Weights of a small mixture-of-experts language model, trained from scratch on English Wikipedia: width 256.
Below are experts of layer 12 (counted from 0) of a mixture-of-experts language model. Rows are named router (the router's row for the expert) and show model dimensions 0-255. Each number is 500 + 40 x the weight over its row's rms, rounded and kept within 0 to 999. Numbers have three digits each.
After each expert's rows: "gets" lists some tokens that make up at least twice as much of what it gets as of all text. This comes from a sample of Wikipedia text that the model never trained on. Tokens count by the router's weight.

# expert 17
router:500553559490527510487461515513522486543528551490464580522495564491471516469479583458451460537468520507472542490441551450493503481477443539484491445481529496464567484458490503512536491501494469559447435456523475533518576536500536516433531514441486430491504521497513529489454528519519470574536516568493518574419490502496471510464539505500523527531483492515580519502460441496459585522458454434479466497568499526468466399471575573458510564548462465514450426508572519483498481549531471463551494512501437466412506542523460585536473538520438517541530460515485558544510470472461465502489549557516508501439523505541545531466464480488476473536552495556533515501461521372460532474551472485484493452522458456440497539486475529565403483569465431467436475500592539537562470536486538
gets: " the", " The", " an", "The", " An", "the"

# expert 29
router:509490480480505501524465506487532460520533553479499560500477480488440562443483523459501472485452516526424565488406535451514468515395522560482470477561501515528554468455468512477522473503454483537530470509489516486504557513508485538520502520417477461361496531468569502487480557517473453591529440525473542512438473495569502438434540511478502481480438504453546480523501471481461570539491477457481437502542494490437511392440530588476519505482477463490476478492544555437539472541537488478491519556541478430466508503490501609491485491542513497463503505526410533529461428512473455511504525530510535527495491510520520529474482459468437488499539505519476519437487536357468600502527450495559458504534432462519570531488459553499426455548521404447451513526544529523509481526502498
gets: "2", "10", "5", "3", "4", "12"

# expert 1
router:527526567487564478508489486484476462542523477445399507579485535465483491513450515471490471513440506456487559491465503475461514493464524579485532485507513510454511454466493466542584427482565481539437463511513442512520557515512510541459513474486475440396538582441574494482513530568405446533488475545477547543383425492508478494481550527448529543546473512519580473524430452468512531589475433490482450495556499514479487496461539609459573500494516467531429452497541520427562508567495462450510510547473466441501527505528455539496515570556457507511530525481436515476428436513487496470522494523535499509506526540511519547503450448486484490504512481478529500477528477441442519490509460547521500465540516476472484574473469500545457418481487402445481458552515530514506453545513565
gets: " (", " \"", "-", "P", "/", " U"

# expert 26
router:583471523422535508472486491518492515557535536486481479542467517442488513456511598480468494529445524475542526439482546489479486450457487579505475431490510505509551451458453527470489399506452437508499419519545381523496524490535499493496514489441463481426538531447581462438456470495439475535501546567465552478452475494504480465469528530494575510552458565516522508502482439480473526529478506466480448434534573559442501439469502594495515474548484447556465514481542519527522492544494468454519497537426428470511483503504497509509456516533490545493529508525484501524448448463455516519482532556574464516461477511527488473479447421490468521553578455492460525441472533360504565464568457478516463466567467509434545538484424517564490458530444489468483488522510550527531488531497540
gets: ")", "\"", ",", "\n\n", "ing", " life"

# expert 12
router:558546507446536492504480534464536493572560521486480522594529470483489522499465511420497479535493546494515519481466520546512534481417502541480507451543509528501535480445481422456495468456533455512510442498540448509543469494510454517500541453462448448378549527478530499411516536511450458538541512566456527518437527482531435482531545528428511507479449512501499480489491464508471517576428452453507474453496517462496464380433524591473475507570480488451492506473495522466507462536512458507511550533495433390417516565523478595466561526549456448539493537492513521495498483557487486482482528537475555491459528507496468512464480451499431574480537481558477485484471465450455516492508513516565479435559472468491523547500401486523427462532451424405517483504512539498546452547493529
gets: " |\n", " |\n\n", "===\n\n", "==\n\n", " by", "|---|---|---|---|---|---|\n"

# expert 8
router:538482461468519494450491530510519477583543526462476511537481471477472551465470590473404435536474560508498536464443546453492441494431495512509499515538520518537522447427488484462572411490445486562472453479590491487507505494498498528516511421435471488333508532463570536493458550527456427579514514535534577506451459447551458508469543489479536513533455520496530471539447464469460531510495471428510478433528494544474466468483524609454537465535467493533469503490510550489566450518482477463561517552478491422473493534527456516546516520539479477534532603509526572533505467474464450469497545539556482540488493546542523545502468455504441522503512440512453565453487472452488512494505474535509503515526484475474538527487463513543499442563498441438483452508533449528524427495513549
gets: " K", " H", " R", " D", " S", " M"

# expert 3
router:544461551504564500429457506431462469528475499499494561538471510444483506409493544456493493575505524476455592488495545424474478442478485566476511460527535467505516434468510492466508438472496480525427499442503524537539508477526530519493483446470429429386504504496556493476514528505465486583539473544481532516493507466518498476453570565512533510500487508461570458516529466491506488561463487494466447493547561539396486479494490587440499452490474445542494489454544532513539458558522431453535490522471444421551463554519441524444525561558476506446492542538489499521455457496469469431531521508564483469475427485501495468524453486480464521525572527512519521444428451420467530445483515444553529482562435421488513512488463552508468491536450478489513442508588515512567434532482529
gets: " ", " name", " B"

# expert 15
router:539510529466514508485485523503525441504481541502495531565473550476512514458489575434433471554431491484536521504464510471483467466465481543489459440562488528467560463439453481472542439500518501565469456490570444523573529517506524502479536485462495482448508516454532495505492538475381502538552523567438539541415483477524495442495541524455536542558480513517508435507492457481496540495463491384491463435527530525479484455450542614479512532512479461449502471468542486478487464551492456472517546578460484397447503489550451591466507541556448520481521554516510508512493484529492455448540512520531451487478456553523537475487422470517487481532608466487453503474466482488451527477491440576511558519541448491464555521460427550532434421522472458493523463546578483532535456543437524
gets: " in", " of", " on", " at", " from", " to"

# expert 25
router:550499520423539546467482505450542469509525524502462525542447509444431484475455584497460475532435483458515591485491544446456448488463444538507517440536508520456555447429443495443525442483496472525473471460511466522519486488546544530507555479474505487433550559415535456438457528458517460557495500539490544511465456472521446484437506562496583510494469504482573515532438461443487527542456478464505507452509493513465469426433518573471539485530413472500472488416516556464516452550540474491551532566481428471453460531513460498480454496539481511470540516539490532545428481512475461459575497511583525523476491510521536517460423462460453493525538484489444527444465536413509552471535471559516471466549412487452549523475452486559458481521505433439501468536510497517532442555448526
gets: " a", "'s", " his", " their", " its", " other"

# expert 35
router:554535559479464512492474521467481448531508555442525574528479414449541467446426507463482456477409492482437573457472536477447490466473492567490517482514467529475495484464479457496508442460521454531453477449503477523498554560522505492500490493483443477381469574485558515468493468546405461534507537509496583561457545482512482526478551528427497505517512520470506525452545429463454520555484452476430497492539505508460479459476580602460549526497452492472465492502519545482498439544509512465505509554499484426424473534583433516489469535521491499479509555513476545483505460497471450480535482554541536490486520501554491489454517465486481555530609480569464514493438468488502563478524453506498484487538448443438499502526410526513464441576430426476435448509521565535531467527487541
gets: " as", " by", " As", " became", " of", " –"

# expert 2
router:534503455483485524536448437422486454461486511477511556556480452503476509465488545487459471548421515440522555456408557449545482526438496490448487494527475507494551516444506481470548477505529532569496465443579457513503482482506493536521508507457529465340550515475592453456518547483396447561515493513501519524489490535551475422518577484503528515510506510493533467488502456433491500519486492451491495499548516538475467461465522596507530502553419453419434501443561503476504478542469527524513477556493510469465472499567481549498511511501498550459595553498457532530412458516483435490486534540566538504540480538526524442476478470472484529549551511484522543463483506375479563469537488504496413499508441452497561524455448554477460450494497432492482499529555520503526497521463519
gets: "5", "0", "6", "8", "7", "3"

# expert 31
router:564561486471489501477482555491517466538541516489518565586466503426475536462470544375471505510464511475481543461482558466514418505476523553478496422526481506503520438466496490497520462526502459539509387463541498554539532482564572539486515425472474490459531527454536470415527513595415423542510522498496570531471484485544509485472530570471534514526482570472548501484479448460495566485469458463468489453467500481441483442488542597458509486521473474499455463449534494517499443552524466472559529507462435415491434514522448582592497557519462499492507489515474528532460472507482506470536515545526531500463511550483541449451430460499503494516561467465471502454462502502487544443535481453558518489539432442459590493480470517533462469570489462455476479522548534545528461564526490
gets: " and", ",", " or", " but", " is", ";"

# expert 37
router:596555453483585556508483505478512467507543488497456566548484382478480557412438544445443539487501505486464631513451508523464456490467493538499509477527510517502556438477485486493487463486500449602498457510530491508521507529516545502484510462444460476383510568512585503500491495500453451582546477480483510536439501452558464447521533493514555560505458560460484507489469477497499582523479464446484461492548491556445488496458525593491495507554501474466480496454532529506561483541519471460507487537515482443407491534504484565568488518531498521474502469522441558532511444467481491488537484566521545502517487509519536524506450472489461493537548447524471511456465556394456557438522520507536515481553466476491541500484447501532383482557519465450452484518570502516527470561485543
gets: "1", "2", "0", "3", "6", "4"